config.yaml
n_experts: 128
experts_per_token: 4
d_shared_expert: 64
router_score: "sigmoid"
balance_loss: 0.000614
norm_eps: 1e-06
qk_norm: true
warmup_steps: 73
schedule: "wsd"
decay_shape: "linear"
Below are experts of layer 4 (counted from 0) of a mixture-of-experts language model. Rows are named router (the router's row for the expert), gate (a neuron's input weights, with its number), up (a neuron's input weights, with its number), down (a neuron's output weights, with its number) and show model dimensions 0-127. Each number is 500 + 40 x the weight over its row's rms, rounded and kept within 0 to 999. Numbers have three digits each.
After each expert's rows: a language model's description of what the expert responds to. This comes from a sample of Wikipedia text that the model never trained on.

# expert 0
router:498454453499530545449514456511461473563564512532493510518499519506584500451454529463552500462500564547536532528545592454479477536447550467476551541509531442481512485537527506562493470444525432469471478477471513564452521503444451542547580455479487490557431543496485508546497449482442565482549549464454530549442539475493484459447505461456449460456566452489458550548546454488522488550532
gate2:526446474442567602465433469511445466506532447507481482426565439525509469491536542513494523478550589515549459530555569472499465551493510476502549566462511476518549482574501515528482559484528484551538510492485508598511493491550509511470497510498545498530404488575493502451507497481433464450518591499487545485477558532529524470441513534514463450435523496510560537552480484529556477494448
up2:568476437485563551416424483467453421438516456544540489496521470572501542520493519541419513418537540480464406503493612521508500513462479548514486564456453497517569555530485517513475566522543436455514495510517515529482458495560511478502454516507535532533499482512466544463497534489544490410522557459553523489479487526467474546515494557488438508458518508529498530487510478467577562459482
down2:491520458490520503534534504535565508444516450468491532451493465487511506454441427415502554480514423526505548529490510474565503485540453446518520501474481467459429537473549434448483512539572517506427471497573410478468535532480511559450509482484474522505449488528541515517511546527508452465454472515577516465535488545438484581492528501541621551489549450486516584536496496456490561467535
gate3:503528494506492514523452504543540541542447502505506559510491492553556441435535470510521473503551547567515463427469492478462573499538578499449471519470553551484510515481552456522556510549455487510466491535528500515553509530438543527423578516546468430473452476478625497508503513573488507495520497506535490513515557499539503542414507573509536454460570543488482489501475502483560594554436
up3:515519496534499518534463494524530541538452515513502546521474527549576449430512501507507463506559534564502470412467464476463561512542567502442442539445553551475494532511565481492547496518468478497445487521539510509567537524427574542442536518559478438501469497489614521511507500563488516489538453490537497533521554478544517560432485571511531438461562525492501453502479515507551593543444
down3:454490583502552501463445449500470572481533465460498512483482472477515540595507508509497513462505562415469534504524483571497477469548437413533416439527472510471514474521552556427540582513468506424541495488533526488577519527471513448507510515559538468479540504491493501563456467511523461487449415515520525469479441510504474546492480526499492555510490411518577427537511526511555525444503
gate4:455467466480408563467523483488492480508459535491501565532547541422447552466476488495484628478500415478479470445582538532474479510501443490440477478434395463504486535490508535565476438505536536502531486451497432446473497527531536492530451465454480440495489495433533529527485461503423521487453578523510511557427529487521535455469487482466508508488432495496488463545471499517503540512440
up4:565533525524585433538462497501500507487543470505494436483462489574553463559533508501519385529491568528527519574424456465531515485502546494543508511557602505507512480495479476442526558478460456497462512569493566555532510477470464521484535534553523564515502491563474463488508545502565472508545402473494490446560463515462454558525524529532488472521586505512529529458534506476502452479555
down4:483435528528588581501514447545504497478482547461560550470437538502535491424511570532514514472564442470472545574575552465572571481504491420495443478550515489463527450485493501454488556470501497479495503445528546562473457603499546501525506501515453482481505489479512437515566479481458497544531508426536490496531570522562551571461460462429516536467488505523519505461481490506491542532493
gate5:520486543501446494434496411548464503563445513571482550541506495466617495517458462516530521494520530517477502477543492570465590466518514461469524554500457439503465499545491475578483530455576466526478466480483490596499512494431492561521516495543456519544465515545491538539490496482509533462483475450426500546443483525454507545495590429500416418520508492457485476535526539484462513521546
up5:499480499499553457542484464501486566500504522517543488435506514512491465467492460504507539422443496569469520553547433453540461527503505543530451447539476570563537529412537465467405484570491511537533562513478413527490475529523504547559464473594552424509475506491483512538504492470548537488498583517453463532486508515425580517561492509521456529544436467558497483460525518439510529515525
down5:492497479559431408527481502519471514511427573521461465482451484468482534523603529482491500546519541428503512486474466567558545485605514453489534502514481471518504468491438502542509514439516493495527374523439521543456513476495494454577501496525481519499545593496522483457530521462503484547477449511437453541516523477520578433479514500493517560440448492426489469435445480494511487495468
gate6:470523503447434520447448440505485505599457554531517425496510427469541491431529579544500531449482514516461445447466466501482508458498530481490438475478506505437499480482481543506467469484569547528513469442525471443461476499442576493494489487519487432521504496527553507443524486547503500517489486438572509519493523531488558507428523491481500521559569536541589454447606470433461498546466
up6:504500492564553485547558566507518485414539443477469577496474556541465502568458422454506452545523493485537554539530530503540499532501471506504559524502501481557500524524522457493532513504420439471494542556481552538538521514542446512497519511484520568491516512471435479549481502456503507484511502576447490482520482490518432493566471516514487467454423462459404544564394532559557474449551
down6:421544448555474423506555562503515545518465469456475447475521506547482529526469569524540544455475452506493467501511517531505525496507519443536521483539475444615537470529509528566507447367466483510504485515503521528563550479556508539543599432517573543514487463457483442524513479505534499603504533489466464549533439494504467481546475486509534458511477470430515505577485502497471500519485
What it handles: First piece of a capitalized name or split word after the, of, in, such as Bel, Tre, Jeff, Bour(g), convers(ations).

# expert 48
router:521470484523530590487516448498482462537523499543503501524512557527534539492463532460532532461467561551527550532557593471469479514478517477463533568508510423460530497537539525531507506439511426466446473497491497524465469490482442532532573437497529507575424521505457475558483485500460599531548522435481526560459558456498496493462479461490462479440531382487478534568537431508529517549512
gate3:515462497508572518536505481490520480554512606467532495498518515414423574484545495536476534475513571452518543507498501435478485563526473572506564527426418530558542517546471482504538555506446491497471426483498497476467545504519481404524454494433505537545444461565509465498443570540455513562525464489572480478490537500446451533484468529486558542532512488493496537482497459499497596505493
up3:511462494503565517545489489480521484542514611462536511502515517406405571483533496520475544471516574451529534506500500432473482553532482586504576524437420524564545520545468487503539558510449495498477427487503488471466543503525483407520462496439508525545449468558507473508434554545457514559515478500575475479486538509455445526477470535490557536535509469486501544476495477499497596500491
down3:482472561524480468542507492486470580553522499531540564501534505382506535478563495527507496415500525438458493503502524485484491466515477483549555480501473487507476472489521503498474596450468571537568598542476492508481529517460562449508492446576528544527525534543558512519463500618500516508416466476471478503441512441490532428481489547495503504497504526454502536493467499542384523459469
gate4:477440496498460564475507480551545487447509490491506463465501539531486533470505430555526570445480521485467536519485451540512439511499488535570458553511496468473536481498479566459436546439549544464444464581546566557500531497500496474474488502502538535502510460480492385547452586537491519467545507490439556493494514493565532435517478479529536488477426470505480557515495470467561520582392
up4:513547493497543452528484553440459498537510508526469558556505467490509463534490546465462411541529479511516475479524554462488572453519479481432532441508486530524447506514538422548567448573447469519524533433456436447502477499477535540509509506487465483478486514500507629457559408473503486516461490500550469494508482495429454546477513547466457504505579506510492464450522526534438484437596
down4:548503452539502506538437549499490473522473587538513525534501529520469475478502558425499505469483575524563475490532483451500485432549459484539489507545457443496460500556564514540505508544509477489430532431479575499463501475513474519514580506509519522484449505580475505517478410505498531543498465442478569518602451420471512584490461508469433449510451490523518461550463488521495507518610
gate5:486453535554548562453497474497537527544496519442492576497486474524515470436494531546531494476541586499580491547474617490503497406446579491565511520489542487462518553462550427545506487517504516511446455483500444558463561531457547501484541516439511476502408503491521462528500511502463539527519549489507466461447540485507448482472525540487441481438569495516456504511521455493508460600535
up5:458514505512512505568509534458491499541471582489467510485478519511482557471523448477424518509531532574508504533497548569596514482525472448435535529500511489566484411494549444487539550485463526456513530549566467420526539539509444429439463564524491575545501493542500553451539455512471511495476468552479560474556523457452553542496512487537568464467597559546471480496494533530488519484484
down5:500491571465486594484455488532540541526547511484480541469473460501498488570453521540478546463481447427556544500545510544539551451510479418497520520436455514508525520483473479497495534509509467464491508595434486434438484539426596555549501522529446569494456482479526489444434477508504467478511487520453558504428577492504504551553521502512511572552475517501464489478418551443532477489460
gate6:481510502491450446452487544549519568504554518572587486557517478479551459528443456505521461407467515445448484548472558467442530511522480484546533452543469497441510509516540557469468541484513456501424533458563510536457460515514562509453523533480530454396577523507480439501516561452495509446533463542498494569535428506430558489496535501480526538439486536467495573484478474516472500481499
up6:527495499512534549551510457438472438498441487428404518443472527508447540478555550490489533592533475563546516466522446521569472498484525522457465547468518495555509495480465433533534454518495550498589465553442498474526527472488432482543487464517467554602420476501516562501481456543509484554469539452508496439461563504577449507503470489514459467556512448538501438519524525487524500528500
down6:512442401451554495579483481553521436552487532530460489452498450455475464480462536490530409510549469506536508516513481488574508528479491518543491494532480471464500530545522464503513527490475489432496463490504534508532604519495423478565524520525418516536452503527512513538520478496515461557502596460440529537455406551551455555485550511511579464465504530484502432444534483460478463526570
gate7:557523524486459569541512452450507550505544495539451529462492507502518421512517480505520497493502471592503563402597510522479456483530499444467495479526478486537467479446533514465437596489562466536391435417526489529506526486551457448483496463552490537538499503566462478555415510445515517510531498489508483503493493493493496545510526561525580500395545519476543500510484448491538505535469
up7:548538516480434574565504451456500529503542502541452526455482515486530420521520474509505500492509460581508553390575505532476467487525491454471502486523478493552460480447517497478452594498573465538403470412507470539504503483544446427482479460548481525528506505540461488562398508427517517496509488505511483508478478501476490538496524569529589482398530514482533500497484458486558507529487
down7:504597508495547556533527516439547486579471562482516521459453510463476497513554435481567479495527495525519468390529425481496491472538526478525372510480565555520433519479462461570534534548494542561468472487451513503496499475451501467540512505464529461515486519561510516481507520416485541466498455503548489509480491520517413460456513457547563542459511517499413507520522507552530514579486
What it handles: First capitalized word piece after a dash, pipe, line break or heading mark in lists and infoboxes, such as Atl(ético), Pos, Serv(es).

# expert 13
router:493451434512550548453486437482456456555556498553463502551479529517577485463440525445545479453498566549551522531560560460502465526451548472462553549500528459476526478544507496564506481455507442486471464476485520567465524504444447539557523464480487496559436533530491507556497471489447555485561552476450530544443528484498469449460529453477450471456561454491457554553564464491541489562522
gate0:495506500471526532474461535423476480539573523546506438523536421526498576436479521499480533483461548471474475508492491537432473453478510518472530503483553460451539516560554536604531523474494439479504523532506514446497533509464469515544505555516503477558540508514443529461513396476511537581566609503535471468487533452523478478463444452456560463508566416514567442532499490499540525491494
up0:460505521516540557489480510508491556449439515459561496503479470541432541475508519549509515507512488471437507478526470481498496471492485467466559491397547506498529484589505496528502538603497470467484520485557449483482455522511480595492505539529476454448513508445479456463405561420514578533519477433543441498423487495491534465514530484411549487445591459479499501416474505460516536478518
down0:412525459451474470477539473486517491502520440519504399462541445480584579451509526555523540490477523506469530532539506424453518474469473555586536471489420526467490487482459514407553520506473460468505588464465543422520493473519412558511552457527473472481459442486479431547514520525504463451505508508457548449513509524468521483451464535454443457514560466549472507467453516506515525514502
gate1:486576485510483546543457495498505471525528501584515539473473508507488430550507516545500579442490500505473473476502419439506418509443486495481525587481458465444573541515476459511443472467490522537508507575441522571569526511512414513500496486518498507515402544426549517480522425543517514467437526544441451496480485520459523470490501481518535546532512484507456481545503417576531474517579
up1:515469543542524465448513538508460545451491531446488505518512481462526520439472524463512458554513521451482548521535579537492564483559541521494494405522588494571453415495524531467547490547519486481482512470533488435456471470461555505479507517463519523491602474575443451471494517504471442518548490452555502499514502447516472506563506484506461458428463524434532543418473579435453492488439
down1:470458510507464477404545522494507466451462470486470484468489446457513579464500389522487484548550503506474490558553483528438464613487490451533509490480485516432475541513543538504518513566506501532520428518516506496516497480545542457452510520478491482480508458567497469485562561502457578509537484417498463486500454514512490518532519480458486530460532477496376459463455503509560596570560
gate2:570506449545518543456493396525506482507543478544501527525579525498525521413483450494557443513502597607553505579525497501504449518463505494541525507565520494492492502502521556444531432502499457480513499530545465563528510488509451546524539538475514555547419502486534476513538488519426537508553483492466563568525524533497497463474504525477451524536560454448547448503517503561581469558502
up2:490471456474514548488428508495547508497530474517480559472515488479478517521474505428540414495560573538519598576470469482507486475547538464478470471508524495498568470461487494459452498544508509525501477522464448601512538488531500495527523531506557392568520549553512470437504563471532525491484530513463563569601486521540534512502554579514463497577515490484535483506494443523572446441482
down2:443481558530459484494505473536445470451541485449510473422461475519554453441482472594534484456490478492453386450500519448441447472473495515465520489508533483399519531537480586513513501453541472516539505442505479401490486484486498457507500472543507446451461498461524513486526425505421511515568453472532485541451575502509565546453537513499530493438413482510488491439502502479493475536539
gate3:460455489539481588438541491480476574562513492541468516565502556509532539445484510454563484439485478525508532578528512426477503476503582510573517489475459469452497480551476541531566475478513432459507495559472552528590492489473538522564514506495539494517505563472474592519476461478535535506570469493429523421478498555511487487476527510549455504503487481499526467456512440566465487478602
up3:502531505466486502475489497497511445472545504522557461438515514563471541484500505453502533477437530475496472503438540603511445474512521391461494566526459591538490522490530398501473520493459577595505495470474431572523476500494482516476468503464485428573513587490529483441449569501498521442480482490508480529483459521522454516498490437455547488429420540496507549511514533465466478541474
down3:486471521409528588510443443462406470533480538494561490560434530469457445497531510505480468541532527500409460521490554468499475394564425502484560478534485485537520526500501513494540417555523468470562490546532524478479540466478504481533453552505463513502550502470446504513477473503422464539497484541538497453524496515493447466489489540509429476515474522488521485502582607503470448567501
gate4:432440467521543506534433541428502516475510544466552458500446484559488474505518477490434562563438516586498438527493580464475515498530429488422487471472466512476496602559507513508465451482620523418468516553453514469494477557533405480530443438490428509483511523509506538586538520472477470509525492480497550543488511508492500497509516448514465524533524502476499560536536519500540508500491
up4:470439496505585457484440516429485516444498519450551453522460481570476464522544485482471528532482528559437423522504564446474512478554444528461479486482530494470546576553508530535440478505620531444474556494446486438478484520513457501536454438518447487489556529531518537583553561455455490495536481477473549560487516521507533466518494493538421519539496527490504525571525545483507486497427
down4:469515441461528518455472439527528505555561484479503515580518486539520508456505494466503517472550511457540494401508457431414563476491499477504546523494524523492528414537517478452508467493450458513431443518410489575483538476536474576450602463548554536443443491496463483525561449489528556494498482525549533475509461545418541460498503494466491512421499505503540468561500545541455509526499
What it handles: Determiners, quantifiers and adjectives after the, to or of, plus some verb endings, e.g. many, half, new, strong(hold), Green.

# expert 31
router:547485506538564526498546404552437434540610532542509559513470471457531519462413556493511525427466558507544572482562593502513460515413522469473543529484534442497532466505472471544509490436555410495486499487476503561501519490443489540514551469528479479488457495506458456475531492497452495527494549480498479539413533515457517470456511472508488508469543419469474542531516442505488508547490
gate0:485504495563554450551483495543504502508606493550492464417474498474586484483519562444564523462485526520486531486563594479454526521503476485506508470534564476507505460538495520534471473467515511516493495509500590531460452476449487563523602470481554496467463549494500453471465477534512497521492558495478513526432553480522525544441511487454506487489523434467400538468509422492581453526588
up0:528500505500522515414483514503485491484448552511522518478458498473354479541438474536500534519597510457523457572493449501513507491449546485487516481460512436525495501461538549459495477529445483479482460493569446495531577588527440446531474502537527462487478488448515518527500463474513501503577506419528438480587504507460528522554487478572539447453491527545493528577444516466476520439450
down0:456375526457439568534526439450472520470449500540522471503468510491541546448479522502548489430490512472554476465444551472527478513508518502449502521492528445501459498495552504478486530418524479495450569517492511449515526486527503456527485439437470527531469423505486445540529449452488515476426475421478467495496544539507494518473515616538522469519489494568569496483516496482445508587400
gate1:482552529538548474487475488522504456496421602498472527544447480465525464499403545516510554467484524419480545549561433475528531463486532467528500578533494420488499483494489478489416462424528476428498503534500493558480455523528485540512490462564506467489549470490530532474490466430505444456455528501489450482479439538460529392444455534488487565477522465535542501570528489519444512505555
up1:576566518606517542522526449462448475498495477483558447509492535482519460484505489499489471460417561425507558493564528526471542519468528461523446491448547405503536478535532507498527415395552478472492486500504567495467535545483469548514546469484484499492501474509574499424445413496467482442520454462485542413500498470504532465505446459517543493567486448541456476515464476456501487506492
down1:519409411422534441551455504470562477493433498532425488497592561488505466489524476433502559581535511551512447554443516449472519472519562543531545469509452516479495520557532543542504554562451525482444490534493502485508505438576502474469543523435536507497424552484514522591496530512473532496590554480534478462511456500550527486473494518520490509451454484477506491473459490533503524507539
gate2:495481565525563474464537501525488554559499572533566449485451529502493538404485512548488489514513513534511524541537559554483464483480531460429502474462414503498515485503451443579455466448507470509491455523483540542527517566399499508554562463495557471520442451505465474472586471551519515478528546509525459515503582502568512486404489431441492497518476499501458519473503500524525569557543
up2:486469433460452521537501528501506477475518430485437548569525498482527524560527497464498492479468516434489505460471421434478535518478455544569501539531588523479495507529518564435562540545487501475539543485498472463484498392615517508451422518505475519488560551510519549506435533496506477514473448497501538494517410514420491520584524547557510523443551485517532506503461508491493433464458
down2:484565518445465559509497510526498541511529517492494498519521470509495553424512519474528521476465525510418521472485565441444558531464467472590472467609493528446500518488571549524472475457502414441462484498543499569449566473553495487497494511473542480462432492546409454511493507489534538460508519494517510403436477538543490484471505504461490469611473508498530488544494542520530520399469
gate3:484405479507548491444480468518473431545598564491442512503424450476553492492526543487536505522507530471477514486522601434489491470513515419398474498488534514530529509530524496541551517485507498533469422511485501552477486484546493575509575502468490503501483484478502505562505459490484521487490536552494472534463487533508521399478529488465567502486556512424421561569460463480547470586540
up3:548548547509454478462531533464504491496470562494536499511537501439485488548463465442523434442537539499562553516529453436493448517446503525503567461515495524473489466467566441453471511491502438503480489520529462424466456522430485515561425519461502462469436514488561520444489592505475523533522469508424479566514417495458472560556469437486492474493533569486455445525520587458523524505448
down3:487468509566533484503465472484499491521503495458523451542509513509426514469436499486485431516464586562495464582516510502422473541530458470504461514493536577543506536505525479525484525505498474500490484577527469556541576398478482552449491514374487524520541509529531516450512466491446531525525488594512451492522490449472549487448453446460498455521461455440505459516477492538396432547504
gate4:494484490504580525467566498578492446523530531515422496539464512511518474491462524534551482442540478502433551495541566521601490535511569455474516562525538507449440480514535495580510481460571448479501488530514422532477479500459442560481490463491500443541351508530482492470502437503537550480506519475486487487454492498550481479492510506503428480501523470405497450485483547426542538518499
up4:428461438524552481473488464480465451426492462451504445518434496494485525557564495494492521553506589466498529534492518523534520444564512582507520532492508470533529480553437466548496441430518511592555476492477537480506505544558500540490469480442503488545420487514548417476500464511512447472431521590553523438514533495459500461466493467490497508526544506488518491472435486581523486479397
down4:483496477533493504529474573532471603466503433515543483429477458447537516497463502526505509465563456537529527444516484537481471461527483452473456448435526526475558502523475479493532453541574417414518554525430471514472485503443510463489476438520439477468533518508493549469531528483531524437518505508520528519463624527522529482468490589417535523483522489489481459457541511585577482460519
What it handles: Opening parentheses and quotation marks that start asides, dates, nicknames or quoted speech, e.g. ( on loan, "Scotty", "gaol".

# expert 27
router:509468430484525546472498461526467460565548513524501522525504523523551499466389555493529495407494547528543568512539597453495475502440554478486534529485537445455497491555505508574513474449521465486469458478494529549487503455483455525533565483494500493547409519496459486526497428462422548466516539473430500536459527471481514450475497505448472484479522474480445533586559451480498469591561
gate0:544490478526513464522523438512549474524555529522541460522477506583572558484460501517503530448495530508519574472527508459524421532511562436460577569443509468525477456564555456581452551464565478503503551452557473531458455483483551536561510493484535437568495542450465466469501447521432519472576541441476535538465493484578490424468491516502511503487546461506473537487520525504457482544499
up0:472579494490521527426454558501565511462562509520478542517489520460449502455454475511574464513518484492521474506505515515449511451469423618523485460435472470473522507486479462424459496511423506445534492532486511556545602492551515515473529553504551440449503534548448455548540586467511468530432512449457440479544501510478533452544505472509480446498475519494461527443491558527445508563497
down0:498475422495528526522483543517496528519484496542543546525527501553491495444487601513452544421490536552490509447535518465513527493494477596491475474540485423513538452487551539504591406518494512514526501532496514473418515451521542571513476551510464460491481407476487531466512545544549456501547478469466457442567508492494549460483449492520505503425510488485428498567517543442401541529531
gate1:535479493453506523530497504488519502437536512557546499523489413438493517523478472516489413473537532496498548543554567507564489484413519480543540537545514507462476456588507561551495531517520456499458548446473507511511439559545495482515606482519505543544462508497503473530490529493473541406462532413437546521417485515480460525480460510453435488506517400458475538519443482457549448489512
up1:497482594501532478407450495501518483588478434418482513466541617481451496514354568486529527524462473526572516502507519525469547494524500511499437466506491444523478496421514518476429464536435548486480485559480482459508508521495493504420422494465464496432449481483513523533538441461548478534483514531523491452522467502448491489456547499448480525491573559488507480499486519471512520500511
down1:504498516483576484505525483447497446515521531567495578498515487478556549454581576522511514475469439513490479496497486533517487464466486472506453436495484476514509516427517481545442483443503544419483500590471451559481472402552553520498547385493451536533456491514453465486532505588466486502529543504552411486454505497425562484451512479430443473521493517514525500486525503451464505447522
gate2:431521530500475471509437544511464530461520480527469546518524487502519453448468542511509504516489538440557424431469521495526477522473498526500571494540506503518440515548452493483503473454444528484494402507508487518469429486507574457520514497475519553431552598487528506465461409561559515434480529519436527535398489536502542473487451481518468564545433551510456525554572512529510521563458
up2:427530523500484461505443552525464511460521470533461532502523494502516466465453552493504510528487527443553431434484530481517494524471516523503559503535511521518439528539445499495500457463437522488493431501483479516478443463499575461522498495471525551440562593481531476476456423566547516421500526537439544529389501538488546489497451500517494557571415542507450511543585526520516523585452
down2:479457494519551513550517506534503506529492575524531470525438493417483472509518469472469575417431509520514421565561549549551530493527477487506454466505500500445580522515524568493484516466491425459545464501508530522504481530517579483495514457495484519564475501549506454508518466507470465522411520522424499511518495471555546527437598582488484462484407527484561506479543444553444506501444
gate3:590476513483500491410514485548491498534554533557479508504484546504559500473510564497526485518456538566457544539563528518507482450475491485524489552537529459491480532579488498523557535521531455403501487510500571486507522561522570502500559437559509471539474534434447554557440478490499565472535488481496529531507520504500447400500466475512410439503506421493468586515545420476484533508499
up3:426522514520469527510474528477602494486513436447425480513425507523477496517451463514486477419514489437498444518520431423558510605525471544556594524497499477510574477500512454515513433443459459505542488477502484497463463482447515469495504519475454507447568479503500470453529524508494453540491450562536484527427552483528540578456537518502511592510458534527523458512465558536532521455480
down3:480501509452504530519560467548474589492486503453477433471527442507534516454483449558536463479418522517580515511490500514470499502484515449492453495503498470561545520578519479412512484552476576520535493510475490508456512501466574470470486587536464437529529554465454479437516522591526504533496605544469486525466468597485486452500519504408514514492553477447447505505468494459480512422471
gate4:554426536413554503486562478496457423566498576526511459467514480557496534447473563500495498488490510523523505482503601483514484579500526521493469497543540520506493490520470526554458521426498450545433448507464552429544470489470507530599520498457530500508449581537488483500531477475468510458540451491382532562473488510508488487504483529456540445496506442524481465474522427437493461557472
up4:509482500593525484405498459500560515531515539505483525474477514479566449477476522502504531461506483507471522470454461479464584462446587529563496499519521468465573465528509458496498549504505525472472506424516474500508539474504449520601569533544464492539441492492502518474476539502436526525541555455533434551386483448420540530466567516482481508519492559514577507527511551545424496531538
down4:468478609499491495459480487474430435466436484452498506474530562557494480526554526501440565490514472477439474485475537547459589531580462524514481525525450478501559514459440519498561484471452538496550520513495487463516499561498525433498507526456549571465513602571512463521514567489473506463526584532543529519500494510527500462539448576549486546539572495509467505499464570468487464457465
What it handles: Apostrophes in possessives and contractions (Hawk's, can't, people's), plus possessive pronouns his, her, their, its.

# expert 5
router:498453448506553562484496444497488444555578526552475499489488543519575522489475521475542482483481574539536515526530597496460473531476515472437549523493526438479539504552516530574513493431527421488468476484477515573473505489473469543541545458488475502584457531515496485548527462495462591500545532449447522569457506487511489462457537442446430497441550424499445526558507454490528484563504
gate3:414488446554525473487570515510470484495554476521448569510523540444570543501461510472503550501487481501555546504562521493454519539509546471484582554488537457478510535481467507540459530479540481495510472500455484509469551446536518553501605420436537483537479495472389460545555486452516580538552546508490559563501539511457497477442466463485461535507500480438430459509480436448468517517507
up3:568506551471455539507423523508486511483455485498552400515493499536476481537488446547468502526552535477443408478546506591558501554485518520501466476491522476456508461507581502449520563471437523450483491514601542526604514556539500562470493479591482519449496508479558477526453511572526510443505447492436489447492483497519491528537484445489504445502513522475498544535546447530543438494524
down3:534476515430568456482513458490585528489503477470427468502539582445537492546534469520499410488477499532565527538552535469409569588461492446492482475502514506479503444486490525480470507579478514552548450503467512509545545551506502524453558486530476450452523554544468528528493573547444553455512531479503434498492529456503446478463499528612565536484508477509468485429510525518519487492549
gate4:521457472487466501561457522450531506547533466557529482485509549510572519401542530452511502449496502502470522555562566518540510491527513478489521549563523556471504511562520585542475468451510442532482468472481498527444511545472481478519524442507482530523543531530461475501528493451459558424555539417480459489419497441527506495448461441500509513448546420525497602552525408472472505498447
up4:531510553544490504454564481559488515454462496456449500437465496535469508549508438515463477523532461534511483435475459466472499501506513476529499488448533443454522481383466510498510529517506485482499582536480510483524469458503485488476489608462553457503463482514594496454482464616552451548470507556558497541567512579502528518529517536501505464610476511478477468429417560494529475509490
down4:576528508463494476492514468516504428557481484553502511564519474482485497513496549521523496540504539458533542533601499527465536506522474465582511505506419583541514508513526490542470441534513485540544535447470479525521524506568524459492559489546520485497533448575505453517455473553519585476519530512509504407486501539496459444466483512478508446530504463452431551465396505378502540477429
gate5:572437568450489508448429460447510482528467518542484571429571530410497490493487470492552481510549551478510473521468491435531536532520549508565554540560500519481519547443515511493465532500492501547492531544527464567557502558517575515404547550494396477530581565530557499455479448493503507500500545458491497513532501504486492511466533540534522501462497544496457483495459402524491461454491
up5:562441560442491513460427462451500483546459513530490562425562523410495505494484458515553472516539544497507475533448483452518530536507548501556547546571494504489501563460508525485471517512497497550489523546533445559548480551515560522405551563496399487532585567540567505455480451488526510517496532462492519501521499508483485522468545530541524524465504543503455465494441389529498473451494
down5:469510576454538547513506516470517529470458551489515510478501474459504504470509442534522524476553539513482586524552485477501531469541491525531516479520540553483575478530465509554504602536510566551495522472480505530472567466503501488505579499492492380511478462523559522544469511441552490589479496481561467551553448537422507589521549455427552500461527545408489553516514476488475552502529
gate6:482496455395483487522540527539443555542557470529452528499509462471522506471403500494609499451457583531458554566508507511464503490537482569475508551545484419518483530529461511562546505469543460509480466511540505519519458497477504525532547546434494472524481491514505522511526458557417515543510531543499498578484554490449569481434455451519493488441550437541454456507551451515549479544475
up6:453417503491522498529504387518450440502477489471508473493443555523515570485606528498450464469454544469475493480495525495426483517462491581408553521473505477483514557450554485463413482547544424511496505417589495527459492520522533464535437499495618537538455471445465538514528530491515532522489522561525514509533519483482462497502494524542512496475441511505545512549520523465526486480554
down6:540532499517439493510521516557570514520489528473477530571534539473508452459480518434512514493559465613525502500489547481499409537519542493483535460446472473465500560524435525526531530528407519466500565538494518448502527526474438459527500516537542471587480487489503453443525525564544504384453480475506486540519535534487551521490552552451522428446525596493464494516436505486518521442519
gate7:481504427446523581501472490537488468464467497484470541411574486540557501554416520514529454524450502463562549558516515576456464543524449485499520492566505505532485518520502510573541532552460475499452418531553535484515486467456479485450499498471492576490511533488528449465454510522536563528507541597533498511528501507531452478486447503470504563525525516473479434534546628550549502478520
up7:480502441431536561513463504537485466450471496466465553413572487552538498544415553518529439541459510454550554558524519573456486532505450508496531481549498517534475516512505511576532515545451470492465435531564545498517501473454477475440498498469505576492513535497525445456447504520540559531516543596526499489539533499538461462491441506489510551531515513465482443523568618554530514477524
down7:498535537484504489531492468596475485425483440522539414527445533511575529508415524541512478491463500506469503518513512559475508460466465492546488478493466495486416492481507547534596545490457510521532487471535509470463390499453547415468479469492439486514478556485569425513471531464472506516467590533481507507574538479578529524501509456499430539444503441531473452553523466557471519530511
What it handles: Word-initial pieces such as sk, Sk, Gh, Flor, Mand, often the first chunk of a name; also whole words Human and University.